From a checkpoint of a small mixture-of-experts model trained on Wikipedia.
Size: 11 layers, vocabulary 8192, 9.69M parameters.
Experts: 16 experts in each of 11 layers, 128 GELU neurons an expert, 3 picks a token, a softmax router.
Training: 714M tokens, 5444 steps.
Below are experts of layer 8 (counted from 0) of a mixture-of-experts language model. Rows are named router (the router's row for the expert), up (a neuron's input weights, with its number) and show model dimensions 0-159. Each number is 500 + 40 x the weight over its row's rms, rounded and kept within 0 to 999. Numbers have three digits each.
After each expert's rows: "mostly gets" lists some tokens that are sent to it at least half of the time. This comes from a sample of Wikipedia text that the model never trained on.

# expert 11
router:544557577483565430431479590503492531510491538534553440481526492514503496418509585418505422519481524473461509482520557565463500529457631470502508488516496497543421535539533536491515508504470485547477523556488503520525478483511519466467509488563494564463525446494460492432500499501485489488445501481466548464476453539467530448459466547493426500497439502506460522503504543474515487413510504532537439464528459527489591527523512551540471474534531455485522600542546489580464560540526485
up0:614493566463492518434509536530599527470526512596447509510508508533535497497453480573517495424544468433472508518461470549508428453495479558537519541508461457519484526540513535512501475528503510487464517432562571492531520477486506477432541581558551490478566478567499491496528540560494561449472446567551505486516438488470471512475508540492482525490515484520486508515510576499477514467528534545428455432485433468513448505517518486539538517444563440458493526482477498532538446585569556
up1:520583505476566520567437510532571488473512542544520523506473521552552531518476478461432500505453476552513501511582479490522515426550584580463536566508507564449580537515457511445514471528517484482484498541409534514567535492507547490527466462504547510508474540483421526506531540512472496499487470461553497557476474545542454586510507554533591507566517475459567545508467493542600461495509449558428447522549479507528443469539562538506515490522448500527517522524534503483526558476506510
up2:494511623514470457364513505435513507532520573522506515452426498457516552507545518487492513496464477460495497483472488450523476457419525462508528438416514553486503446399573535391456426475540475472444453443508457446492439529461493492413484496510459483525535488483479485461495502543549479512490523499472478467538493534503531446496495500519475476456453512426510512468495470486454482562491495501568422527514484508477494564479483479482467472471520493449540500478493460510517529482388571
up3:508483418521560507473478526521524533494496483504423501540533499449542472455524472491518500453474508448486477475535438490506489532466482502471504507511486507535509498515483483438491438480487521493478435482417528505489525453491486465481506530558566590523525481490452430424508558566546483484596496567451504418523501542558494509515420527463479530514478568535563511521467412442432498516417514500491484464559455535417489481493532549489461458432546500395499518385467493505487451572510496
mostly gets: " was", " is", " be", " had", " not", " are"

# expert 13
router:460558509452590512453522515504511550510495544426494489446535463509606475407514439439431468447463524514458539437461489459514479552505543480557498516510484484461476501493490510482521524486553519473495556488490460506464413502510492441544494519531549467532561445475521539448440499453569500494458549513501495536508541476490544449478483562482597521449480472497477502461592482479511495485514466519508480491549572481483576465504532592532555557524486534530521460553576412477513581486475480
up0:591492488509594531541477565520436501518524530490536438549470499511502532550512518554438538520577503549489506532480483510519457479465550542501491505535496546552565597586490519498506494518498584514496478470519491517578548503426532474558507520477538489527519488475524520494514577536476502463419478513581471451488451499524464538557510474544462556523451453504520546519502423552548494534492563477461430562546497510469525499531488524538547512457600506511446570531442509552445539487566491
up1:463633523413480445471422493505455552460478528492494460446509449574437575455455561506504458489463531445459495456555447498506490470483505500512499494467479466528535489486522478568523485538524446501532487423441409495430474542473447465512522458510499445494447534502521531461527521523544487547479514530496592518451458487445586444503434445440480578473475488455512496438480511482471479465457434530439456456485510506506450519541507569487502483465551513509519551561506511513498440508489482
up2:515503489499478501466527388474526505460493481508520495466538464504493419445486476451497499500498485467590481496503464464461502511498399567482493481417427499514482434551515476524460428383494503560420450462469468469535472548440510529485499512490495466481523468478484553450392453486475476458543415518488550531456536532475484510469489539477537546449458468473458458442494423514459557497521518519598445489555503480485536465519546481462536473538488408509500452525466509477449470468461474
up3:524510489554489531485486434545490497499461490457533502500566503546529482485531498491535582534583572529514468445470462526465521566499422456488503505568546509516455496513523547526537488476532499479577429507462435467567442502487507555574570509497500469583541487448506539499499505520548493482465445599517511595477432556426556483472481514482553556469516485509517484522451464533537485471443559507552580518500467507540504465527496442497532517458470551445528571497442518543507485596505461
mostly gets: " United", " co", " Ne", "ti", " Ti", " For"

# expert 6
router:500555419482494413496471451420500546532496513519547459406494487537544450507529476488468481468476455516424546460455482483529554456508586459540511562526478488490444498513501497467501480495458467476479519445585431526553486517511508508455541462555559531515583457538544504537479413531525529500423459480420530467496619525468573447542430576516522530506474469495501485513497484509540494471510466567571473491531482536483561512505469541532478475508507494501499451522561512507455475528580536
up13:492556548494488537567449579494507510529515445459468527509475491475512474542474507487535585516555505527493503551512434507528449498505518436510483489539525515456505491564507487513532498618500464513529526506504549558471504436535556625504512469553447538513562575535475606521528500545469545537534478477488532489511541501461447523517505568484551459562539458493551496457518441497485543550549502487483491442526487474605498471500498623465490491521477545522491478474503513619477534512489546
up14:505512525569519545495551538496563503486474643516462504512537512580523502560506560527563477567437558576549551523562519533518511524537510494508544479534513532538539553525530505533541528514466595484589499472525560534447525499518575560541537496523562544453495498481542553526523548543519547516549485462543525469531505523508533515551516499537506517520531498552473530514566574497474482508520555545535542542554575491540544500500537495571513522529523484532555538474549558438530493531564548
up15:404460523488499500471496526529571516563553480607545568471527463460529571492485522504438432518485497554527437541499505426498463489502529504494500579466534470546483509434496479531494529498562430518578421616453504529516498496478461439491542492521526455541510449502537494519595561539529544462578478541552531489463554536542482538427501530463538508509533498454436528543498521514572497545555537498496514463498518485466491486537501516497523508462472456499465439494521452480576476443506543
up16:487506587497480589563584518508464510523519468534537473493542482570495544527548480523548513530529495446525574566541410509467554523538523543482495520491571590532540500523460559495449495500604507576514458502481528513476512593589551547521515481498487482490532500526557509526494529471519507512555553548499506477488464542576481542465466500544480459506480459540504512568474550548555481530437550489524543528519526533549568454510498526504463627537504467509533545519498481507526489432520487
mostly gets: " The", " the", "The", " a", " an", " this"

# expert 5
router:519576571479494493423476540520471523559489558524523430495484481511526536410517507469440451469538533489499515538597512445518478518571556416496499502516457498578519423522498547548445446477522518510479453512467504545552488462554489505474514513497483537527577442475544539469503468532520562490463471482464568502496466520542487515534530517490525471529397510527521516444513509419584509443489517511453515425537492514451505481512471485503478553554462572513542568479560450513518492606460538
up0:566445479486559505477417430518540474508502523605530403546528475520470468521525473493530442396491476480481498517512453477514476459466551475515549487523475463520512459514503494547474460502540473455497542534544452514443451453450532469497511544386555561465474473530459495573509412523528496449466477440490496519503457592405512528530535453478526483507520467548553478471481495507509495467528589533502516490538510542434446479522461451444417462447431480489488518480535526541511499472519471
up1:528557453474455562468583545494454527543517528456455523504448423493450457415523467570500507598558521513550561462452533495504493586494508447497484463510484548472520535503489488492462561511489470518556513534506493447459513596513540521484505491554507520493462500524560560516561516489495446463494471455547497475466523546471536446482537477481485430529460504538448559435484531420598469542546521599421516550480497492491494529516590508483522456468515525502537513504508528544455550549533524
up2:542519546477523495500543484555474498582531477503493460448534479527460525470545467533478513538520503449449575482534464463513527574535535473463436512516499534535465498527515497488459449511452570422490534580487480503539543482473511544516496541472507523489537555596544473530462491516517564456542448551450501457465487583580456532438510521542488452435497578522531540494542553502518633484499522467570511488515480450420517544547510494530510534437564470547533530487512561502497543480567557
up3:469493504537501487467505492594602501482486527585546500546471500465532492514462440539475523470505501544506472510496488518530523549476493489533577479564480481493455545512538487528472503456512474480485484533534532469448464479468571474486468492549529456488491539479495515589516476484505497508477496508528571511539475460470446482561458505570526467490433526526535468543529493516578546451557575537463628527543481549594541587561515492537472457490466541528476471412573458576510517545588505
mostly gets: " he", " He", " who", "u", " they", " she"

# expert 8
router:510566552497513500416538571538550487506526566554513508476571427519509479510534546486442476484425487422482515510544535502495473575497561478487537602553472523487533499540514532483456496449497431489429504502479467477503466472528486456460543481566497578468484431531504503467504538536576467498530492513445530522479540555505543450452499547529528453503411482532400504498545495497522479413449425518572467477554505543511555578510490470443499492528531499489450532555583477511509507503505500
up0:480556441530535519473525424528547501513511497521502503561543487466507520458515438471444477503539489606537565462583599544527482506489509449509492497486517515473507494517512451503444510560521504449566515555511513484527450422474519484449482496456516489510569474577563477469445525549548572511529544470509478546514502564557512480493480445515473488511445539551548544498539413447536511500440544461490489570520518535463507625515482488541458487511508595495498514439558501496525487559495579
up1:526563474532543462461468452450462524394499549476492431453437543550498544548433563532552502506522478469543499530553496538541517541515542490490462530444476554551512535521435465481500464496436519520505515465403500568497498449441526503537411475464508489412477472520447553490483573421509540483485477518473529484487528536526527483544508522523488471570501506554519489519491534527497445507517522549533465417526492512469587551553555454559492483559499469487471480569456551550484588531522520
up2:478500524466484463529479526442508508494409406581419437542535541450455467531505456405470538446462464444543460489528514393526542495520509509538498504482549495510428453549405486485503509437401531509516484504521527513497479548485442539461511486468540524550547461524529465452525501470494476517453456480502485413460486547459558509458439498504468519437566491513502480487500505481538510533533473412502510414501461516445443544450508481506436474531457496452508522506453426496472508546478535
up3:496556548507553505478513450509550536520505510470528430573484518530499465532510513519574453500567538468526471538497552544500528552440486496472448579557491504583487552478507539436536517522572451452485538477450446469484501496482455459471494509528472488535542556503566531507440573462444517528504477516466550561473496505444522456425501487531500475462512445484472427525480471497499497531527527494539581582553500532513520429453599489511541511505505548557413470503477429591550512536544451
mostly gets: " with", " for", " and", " to", " on", " from"

# expert 9
router:513511491447538475472503509542509540507443589462485486495542462548575424504525528536471495506497501478518467506476451530522591521518518461459531585528541479487445542544456599444460451465529442469502531506508492441555517506494511460482508530508489555534517470533455501441533474445517467522516520474526562476509547524495532448475482492507480548495404485515483462588466481458538536491441523563527475527606488531528600486585485553541522483537490561534431517484535401557521540567517494
up0:621419479451497491475519486456555504464466534513492483466552458473417470442531548449427421486501466494447514470503510496523509457512480448512575492599476487520548441475514514507462436562523514433548489463558508491561518522482499430480526497476507524533450493497488535561565517531435499527475504461493494530516485497544449440520537529442498496509458488513529507477448523444469491511433558547494503435535558520503424455464567454472541474513437553456464543580450515457490539506450430
up1:488567464452471551463464501522558495481526544546460572468455485472533518511411467458454451535435483547456461503438429467607550411469506499522546444457491467486542496491517567464469431415439508513560443506529506515557415435478518513469433470477523575455508488497494500529472479486524511490517574510442488452564540503552535537501492537449526505536486455540434501553525522482448518496565510533587472508484482489497480483461501544472452542564499511450518485468521532495534497494568542
up2:486481576451496508450444425529499486518558456508474462468576452483461540489467553573486522532522494459490477517490501497550470501538528528574431513494448553532503459506525494530483566502577520507539524524529496478518479485418523414536526480529475484475506503483500422507496506491455424502493451458466507502561558455490463482529524533492484536437470480539559454506524519547551502578536536422549468520592562539469453531509413567478526495556444577512504436524548430451467554457545510
up3:452514435627543474584506468448484479487520492518503578535512573494421492495479525481540552474586480519483516466523545447471594477524513497486492532462507540576571555536550463559509513523519487587542551495529553531452458505527541521493544573520489491570481548544591530530535540470527529528465495451538524579569508491527556464519519572540530545553538524513567547513483528465520452502477510519508543448456470521493521511562489533485557508505530487504471468503507500557480497484423468
mostly gets: " part", " life", " School", " end", " film", "ment"

# expert 4
router:523567511472502472484518532481557564540513489552533515448454441477474526537458522470468507547503502462511587534575494469530520576513522515500473547506498471575466466567494556466489471470496462494496427519517433441519473463512555517504482517497516555481461461508577517455506469486533488472469531442473567510443517503478527486471450566466462472583400538515401414533504491503491462424418485500544468464562537486485567524554475447472496453535502485514508485568489469502520572539397471
up13:515548551453611462533452469523537531492524490527558520471508506438529526479484409551474414471438587481514444442427551453494611507499513420449458455481517569488460512566430579538457503611455531504499479573451488479468549510503519501470446494467488478527531533527442518523464435519509497477514513467508536521467516531510442484541495502492485486499499562501419449490465531509446504559511500520537545456517508527465460532522532541431440493499530484492471538535474513480490560547493480
up14:502572458466574458470471522459458524462525588482610488512499461501558449486505541464526416444474523527468462424453593579551454478512463456473548456494454499482540562503550434516468436478460511507536535461517488516527529499477501468553456467479451556526564438464475534456458523511456488490473494497516430505476551507452546562514522450539539536528526484492440503442528445395448470522542558490492500480488540478466465527479535520507512463475557569550476492433440474533495502505524503
up15:514566526484499478469503524470591463456520495567514493534450493436551465501439554482500499552506529440510507459505482558500495491480496488540538542541422494501519466502457486492522478492481514427521466499527477516474512449478470449495502511519519539527486523522493505505527592526502483506517432450390430471470567503360497506508450562531493511592489515450430470482487501533501500415490454476501447485505522535587423507468552533494468403555514488511524482574442483549555451481477590
up16:548526550545520453500500553480498545504593533498534492504505506534488579467495504441569498531576515505540422535519489504471481485502595489486563552518570479459472530534567501532561506485507532506455499526561501531403470525483500467538477390471558533424512528481505420483520483523477454542564526519524495482497542484460570485465548504543464438539490497538461545519517523520497557510464561489557496490511465501573500573517548496417450490533537497492534471621494509564520569463496486
mostly gets: " John", " January", " June", " David", " April", " February"

# expert 1
router:576464490510497453509479536420478494589491493460544490476533466486477485488540598510426489463518484504433545459490574500569545518517514412537526577515499473557516507551510515533507471447539461493463491512544501475539498452558512446473506531525518526513530478507527537524488487509542477550448542474525541466468523472442548473493462592484544507460485430471487485592496430472545512483483557508557496452552506558452531527587454404443540463474539521494511478505538502553498508621465541
up13:454460459509518494460529485452560523423500462428481449517470428434546472497528537512501551554464510467482514547441410449597448470482535601516500493538473495541558459534528451472469504453524549536439460569432484571447476462597491500478467486556481492473459458475547462491470530540494543479523502479502476489474521554530497546602482486462479553504579434488465466456518481501475481541516461502477498549518488484531497486566512569456503570435496562533477508496526502509512517442436509
up14:456479509598429559503506504523485578486485562517488613440553480499491510429416457491567549466477461541544539452534440529536543507480514522454491512458462447458517487538525443431461534434518559486528536544436496514567500499497498470467450504532473534512489447477482489547462427461517538497543549475536513460505467527486475517460561516465542478435503465607499485537468455482503571508575482509478474589475500579521481526542482572508460476491546510514505494580477513502525470520538533
up15:532509469441573477494498397490424583450450506532484437492577479517451447543457500522546486546438480464456488456542534486525419562516557420534477572483476461457506492503515546490553532506554508473530505521531483470494470477446508504503527477482491414525552547535489474543452432457536498489504505483506478472472530449511541411511579501492466535519548501515447501515466540534461551488513503485485466449461514499488502530516586504449478574496504492527457500573473525543473533554644520
up16:469472507503536472427544526511509490497557454468536472425527437438515464514473545486481497568569526444488491392457444520451465484524443462450458458518509514510466441535483534539479560481542523545496467576470492484450469485429495549578566548416458493478492542537508461468475558479531498427559481521520542482513564469568522442438546477480480523485484502448444479507514526473571438525481512470521495463565528507487468448554574489454466542510443504522550443540527431521505539517449527
mostly gets: " 6", " 2", " 1", " 4", "7", " 0"

# expert 15
router:510533465540555456473517491507528571556461503530463414502572471498553454432529429478466500462467548472454548489538413429543533425529542426499547558541446447530505498487479560496458460477515526514517479506504487512519483564557520468549584459482585451472530482509508514436556490503527443472441537481467508468477527538495525481470491525446492550453468476494481437507521494523583460501471518499529487464547501539437560530480533555478436503511569561537450548440509462455550552511563485
up0:516468499505466510466545560461431529486487457522577477564497480466496468480544555470447489515506491539519511494472544506513536529491493507497478586528449597477507499504463489471500481457452551446525454469511474447494527472520503425476535478457568440535496375471474473540446516462492463543526490470462503460528454538403447514450519486499491470513461465461499562543507490486588472527476620423570554567499483494461581543511493435533459470435508483499472552497476461511487567458493438
up1:434551584471536600500565540536451443537527546491453437490522456500503469530508499432591502428502455536529519467503460436489443505553515497511481541504559499461534528531543500552484480438458500482512505478443518519536512468458505503530559497498449560511528480540582538514593463490543522450504467424473500574483539499475548415543438478504515538483410538436511492547488493474525471486511502544447547525489496503458512459457549497505480445548447516482554468504503470465393535490453457
up2:464436573491516482562526484499558584474504523563498506551447552457482526598521537403503580436483595510448557471524479507502457521483523499506541533587452488565558509560533493538509485434528508479503495457539462526518489553526561481459481530505497503512506532539520499444447523535519552493546440475449474548531527472508481482467492536510493523444520535556618467572482483490482470543504552513576451491483455482550503475477476448456459506482456493591503503438539522477500535507432467
up3:543472535542492468523447480441447538435441508422542492479491522540587454427495477478423485558460468520570499539483536507545488517519488437468475473416470486468502595531421532473483541478500468506507455460455479448431498473444481503511501498468531506533533513476511550495424470452498513552450539564464500470494546540449469497478432500505568559457430470481505524495511449514491531467517476525515553574509522414603518564501470510468567432507536531552443525474543506514482492559523473
mostly gets: " Gu", "pp", "dr", " res", "uc", " Ne"

# expert 10
router:484552469482535497474473496487497537493521580532549487459526472536543449498535479487479482491528434480414515528527460443524551498484578478506542544554452510542446451530498518453511453480497387464491482489541459489521530542540551502475550498566565546523553442540486485485513451459548534552447503480489539564537577541460512427470453546500462564461464464520476488587502490454492487460490506577537451539584457499495579491538514562486513470449543514464505566523547514557435502575548510
up0:566460473568512482568431530457501524446497504408475491471480435499406372454567482552479529526491476471450499437511568537522451396535489528510520548536504512445479495480498519531547455520509505442425485477484472514506513491495514566534583451402480564530497515511471470491479514516508472494482590461506488461561450514451486531512512530489466502453499418515452542463541516539482453488500576528529432480496413539508552476493485554425513494526545478494471492528460476519501475476503477
up1:468519481482461523398554564575495547477519494503464517568508554567521538472535499476441516507518485482474523599551515446561488518411509464544582477518509517474484558548519529483483375490515496495480494529470524444469488536489421546491464536512583490599520541562473469498477496487537543528498468506415446485559548472495537486450517502421556482531465467452515533550543426496481509452483544502564529479506528482546513515501537497438548460517532499477480515592488445536475482541497504
up2:503455473449475494498502516494479519539502526473510486523534492394470475538490469423473492497476474388500499504415502531538486502451422489585575532455448447524512517475505519440459491477476502476498463572540519524506443448565482433434492487546490548462536496500523517433541467521505428488505495499495507443446504460453497490479468513463475512465492505480462510515505467495499595555514468532497524470517415479487472483400487470400493470431465489439455465409458526613472476469462561
up3:524487531574552454471511515537469514501498520512529552489486464495478477497493554536380436523469472518458428499540456475505451534540592563484521494533479485472427488499482511457409535562494418512500507504531469508556468466531532432454460557526474514527554452461527536509506498506503462548459502478492510509543492516469549542533531471507506421491578529440534443461550496464453513507487504528481563510480551460455553493452407544447486443419548567523429481478531556542525516561559554
mostly gets: " their", " his", " its", " this", " first", " more"

# expert 2
router:486551486527497508455510529518556488517500550457523439454529488492531461476498487476420512522496475523491546459524510489551534510514538387511495531482527501527433500485508533476461454453511507455545489488455481536567461523548525403527548460503513500487507441533461527470466471432509512507509527495467555513529528509496494517463463519474543483533401425542474510501525469460518452487427573501569504499575441527488584536524548524497497516561504594543461588493548433464587575588410526
up0:570494418488496500507509523514458454447531510479476423493464549495488543509545541469469512509523415490468609420534490540512454530521516453436439444477478480486430520549501543546479517516451484447572476498535450500496507486484454501478408452397509509438479482459512494527379533520542545516555452511492537500557447480510480516474480499462485457408432459501525568515523532500571497452505539449456491496541530497449499506495497527462447553476524471497457494471570502548480462573478549
up1:436525470498506476537509565551533455553446518455412454489529480470508471558448581427517528493488446500499518459465577508472504419415468473486558532559493499541512561548496512525470517528463507508536492448507509517521436463466453513490422465452423526507551556459536501455482509477484513531551513498581538520499537483492495541461511478491467507538413461462480496464488492556486509577545498576504502445470493520533437417519512475423479550576579529492470419547494432474478530508480531
up2:502520603439475553550506487548503547480505555496479491506481595511482630465463444503493603542485483523442490472483518525470531606517509519546493551477499528508570451508493542458510533468507453452478491491414501519487466501549506495546482506506472535504509477483558489493466494528480472542581462552585541479508500481439494472498540483506572524544471482529514599578522560566404472510490490501540536499455496461535489541578510529527500524458489516488499532473552432540538482548482570
up3:446474428494496458497457455501430515475455501409484582550516575528563442433539447480473472462468487498522541436506478470489487485496482497511479528485481474549428513514513492585505562503470485572476502492518489493527463487537529451502426515454596459526491499414540527447469512534547490472502481547542550494565462448459516477463520413497470467536458484565521511438503569513491502534557493559470579567540514533545483513567495499560510476542503509446469417538551443539525511522557532
mostly gets: "ck", "ot", " Gar", "od", "yp", " Star"

# expert 14
router:489506527516567471455456579544505479569468486542524495490542425513513525494528534485507524533441538419454505471524523454565473543539524543583588573560469463497497493564568474523523499454531509479449504583509466497484473473539499553445536443537507498514505527459503538466457438486507499444558492431458512461508498524516548554465475504495545494491502494518533529530462494497510497508431429569539517468503492562469470458648452511429456488542480535512458426446494481496449523510414503
up13:523407573511537494531512512465480486487571484413491499537527596548447469479448524488508459539531459444447500496497551546528512436573548439502489561476463536549482486512506459465511521521424498468548495484535520385446472497546534452501527501493505486463492504461484465455507538519503534436551504566462529478456511470504548478523465492555486464496508612507501525570530451498469472460452506538451492474541545540485529435546428537510414468493582523570489520536486414504455501543512506
up14:528486461416518522505553550402494515569516611515460500479453462545419463500507465577428508505522446524586573523480511512493521525532527495549565506508426483518453579528509473539455475508491439491433480453479504540452563546529488558564556518560451414472511552546531525501495491507472481496481511511536497462491467440488470523458509494438523543507545515529482548509519530503566452514555510507498523397543501465466477491465466517515488482481546512609453492528480543527477462518498433
up15:499586447484427525494424526457501564468490505556499496536472474482548497535480512477523457595529555455507482499495546573417440532474462573496530518470458534518515478577543478468537538480499455453437464473489466504537485533483498485421557494578503548488518478468458562472444468535499508513502498497449537483534540483420520540527524456495505539526446512488545454542515475493502379504476427491552493506475553531497531467531540485424521448525507527574485531481462449593531485489410552
up16:503479498480530455518489505423496522439490495495469464492520475502510542491510565450473583453437409486500534475552453459427516468496479460478519500528550472453465480458555551515529519518525465469486424491437423466522459450508428488437488503536477483514532481492494502512480469532579396439515457511447485503511455532499430436465476496476521452497485489482537582494517422498465432447531439490522455534444501450450522419492417452512468547556524498384450494485542533509509569520507495
mostly gets: "  ", " (", "\n ", "(", "_", "″"

# expert 12
router:543527459439537509451472535452511533535516504492503494434552449555542490456548510471492538521523516421531594493472404507546521554492447515466506465516526419527541477555488562544540534510497486497466435451540469465469464471504472548493464450434589484511506489466480504506525487509515502423527462512414518498521521557493527498499504524485520465467468495470427539514548568501508503509481554522542490475496546424468563567598481531476455410594569515501470490575525528543482558497452553
up13:493447508497576473616456478461566556557522512506500512556543505473481422497492547479506485455538568528481461502394490431530556491540484521505513534519457509539555537565470545517473492498459557528510477491494415472480510445482527438457489500492479509491483520532507468506480468549540562554504547504547542516535512473536535486479505564445500510451524491537461441539430542490476472536560558527431531446471522515576577508532512579565466557505506436538509450528489562574523500528421502
up14:551519469479468475502484485437517505538534514499482487498526432499493526449465498526459440469503469528510440525461555562494561487506461517526536530570501559587510512515548507514490509567418534472521488497419421526532548471479516560466522537510402482588486540470501540427563484467589495508548494583432488446526572588456504452540490459500434503525518510562516497496456519481498451519447565502519562463447475525487471411559508482575478568463544436485493495479535486519488500501499485
up15:469539522476514484522483551531559543491533470508535517456491560466512469544511494520433517574476464417531523476416468503470453532487508420545521576493414487537539422449454502404437472477459564447498482553507478486463522528519520483457475474509522465498515471527458491432542482532458521521535556456438473448469471461489476548478503451531460480426569510439473539517517562422516481473551562458448515419504515519544498526502591485535554486543466512607493517535508447505499488478504453
up16:530562590477500471509542537526499556481505583512563439433535555537506511488555534442500528467536568450562545476461452579463530542554474539523477491471538538524527526550522496471540479557495567529432445493508505482503551546557490523510516531498465490482437492458483574534493501522483463534550586486522508546542573520562582592587502497526525487440466502502498520499537474515503497490508526500477500470478516454566489526561570544449444595504493525531502522445490469558556527458548520
mostly gets: "\n", "  ", "′", "°", " p", "″"

# expert 3
router:591476457471512420447521603429511529469496540474476465429525524525486460472536445462473535486487499513519555510510530534538517481568529473524534589531453508513487561542509467536458486445474518502488552459509518457493460507506477465493491553548496491460542526481549520478495459554527446506484534465483503528519568512458473462481505575524490485535439494451495532510542507520583457484472455536551535442561538467537490522610499479436424500527554446528405452546551512542471526592438549
up0:645469534492479545493463512461519537449486489526485473489518500492505569513468530517491496482477546436537538573504526493548444490522540508493568517516542460514496512470476486571530562492470485403400437566510548481575543572479536578421479498513533479506491497461503455390506528516467482490456521485389522523502524561485503490484468569474497559506518606412494536530526532563467484488482557467479523465527538501481518505499478484465543517480495522572514522537482502515442432492498492
up1:482465503469485556484585477503454519506512519517492525499463568465570551513567464513501521525592534504438515476521530561451525506490561538521454563510519496488497485509463550496468562542462572469480508498443483445528478470473542496479521463483469479506553361561645535464555461542555542462469534516543498488443463498524488526497513559491519518442523463529458414462556526546464444464526470566540519554493470519525481536467526450550433457498498540534514510530486515483498545452428516
up2:448458647538498577450458514486438449475533524548545474545494541540499418498516474472531464468549532529545461485602512484449513503561471514520385492530509519441481601551499534476490478513519540483486525448523463526502474460556513473513475463516526524527512510519449550524502555502562516483527463523451539514522487513462478459503506600581470432506452515484498472477530443503500489480464492584545517493486500457544559481420554526606492502507471565485491507538473482484520541483493468
up3:527489484519535493516488516508417471421479525482414414455488506489508466447468516471455456510538521440543476517526472380491491556508505508419478448557496428468531430505500538479466522573421491525485508509473525451504516427500530430503523500542456517491511449520523499460498537484580522463535482490505546509526521509498461534479484409428458530424430501480437483469509505500583463500499451585466507433463533501512490472500565506532543427523473423492472475507542497496496515516388549
mostly gets: " \"", "In", " C", " K", " J", " E"

# expert 0
router:556497544480492501528440503549513517627469552509533490428508437459516483423498492442456522509523397475463477500514594504503464497504510477501538542500517516475541471611474477458508486482532447446451445565534541456514542509509480477500520557611537513589536489454562563472477446538450488490559499453459502518484548507489480507432515564497430531508482440477425508535499465480550476428525535543454489461546491531528518498535479481471503512511531473529472494481508461568475479539477582
up13:517539567479455515513493438547483465456578541507497531485458490539482488520551463506417487482502486452504509491414574502494497568538529495486466434630457510438550524532475588522488518526510402468498518566547510432546519555518480489518538498438527484499526459483441487501498512488456468493542443485528506426503527526540465534516516500533533462587565502449534509523514481534526548486511544504462514515487511502493448580496542530533539509537607514513505467514596594510535589488505494
up14:500470535504505507535475477490482548609490574545496441445515503473536472517482531451489476506524524509564474489492432522499576477430448521484561575455451540419559432498475476537569490460438533514495536570446433505526529561467470465455483461491518576447543509540500489449517510508530499526506500451517512504447554507498491473461564476478546471484484464456479448432527529530520524497439433442479495456484495489437529429489500472621484512505463471520559474465448504450533504492411569
up15:455413471465511484524509423502447492501453527537530471504462493487481555480516526504502488444478535542433523463492550514437519538545479520486529484512467479494457503500471532473485502511521464446471429526537504525505535556546561544520498528472506483512574502364492412451479463541480393510487505503490430499453524507470536462422496530505470512519406542524486464445563484552482409426555525485430416486491526484471529461458478495493609475451508500455536520487486439545479532459457447
up16:514517520486494546535537453476510487530488441504543517422495442512462514491471591511594486464483474512524487402503482546484568494490523468456474483513529456501496504552434516528623522501549449542478519460453459479529486515489519453438458502542452470476558519565532442490513494492546551493529581524474499456542475511485507553510492481430508456427493457540435511581522529553527495486483497498448409438518549445551524526491529475429582629524510519531488510487513525569495506499482457
mostly gets: "%", "_", "=", "\\", "$", " km"

# expert 7
router:475549508498502497471484547523540482518416535459527512467558466495560519464464531486436531459435434420471509493538507502530539508505564449476547504465563528499489543532519559509562402475530458460470521489528520533608466522514558471474545555516468564549476425564472412438555479531540473534495450450488548532467471548530494527450472528479531505475491432536527539565502495520518476435486511476553497493546466525515542545540501526466480467520492451489434583542569445489506483568471568
up0:456518447511461499570476578567515511470435481524478543527488489449536484421503496422572565441474513548492516510492564569526541485532498539532457460502504485467491492565461581464553476509515439541575549499558561479493537490582531540528502502511517527473474456446461535466563500494556553451574447505547580490438472565453528493481431553417487514528466444506445514486541487514472507504482555517446508498514494537532531492482432563555466508458425549472513528494487509477525499539514558
up1:502518515617504454509412567538483509474485476468536502483505472502507436511492508549506449481482487478436497498438507537474479467505503547448517526508434460548557516499560565469529475505582522532484505517428477492534484541527511490446442545520479502539558487424489489445521473539619516522475498544398498527513538561622541499508527499515522548372563485487507473528464549507526523506514520578517407508448469492501547503510538548494480508494509487528548512493554516530491447541512423
up2:492522569560587480548496487546522546549533478500570487455470553549549530493469496478527525484500448472622551474509454474542560456505493480463520571501538573542459476466474557524560552525518512492541539573436461492473460476519494505499532438554491512469470450487461480509531528520424510543546477539508552520492475535533478549445533546519450485502488474555490577569517548505425530490464460586557490511559462522475503530528553534518527496549513441555488555485509486599522497542577510
up3:453512484568563429487441513465519514448502468473465593441493449479510460489490517487467511434444480488543468486472472510507505520431382536502497540514496457544523496526460487541497482404473533475438521458525523535563521517563437526473458487466497527523507447519514450493445526463450497543496457412494563561509544543494504502489408493514480475471526493564514527506428419443543446449480500517498593503564578510462496479508475549562556485430468509508446472534525454539448478521468516
mostly gets: " South", " city", " States", " people", " family", " Kingdom"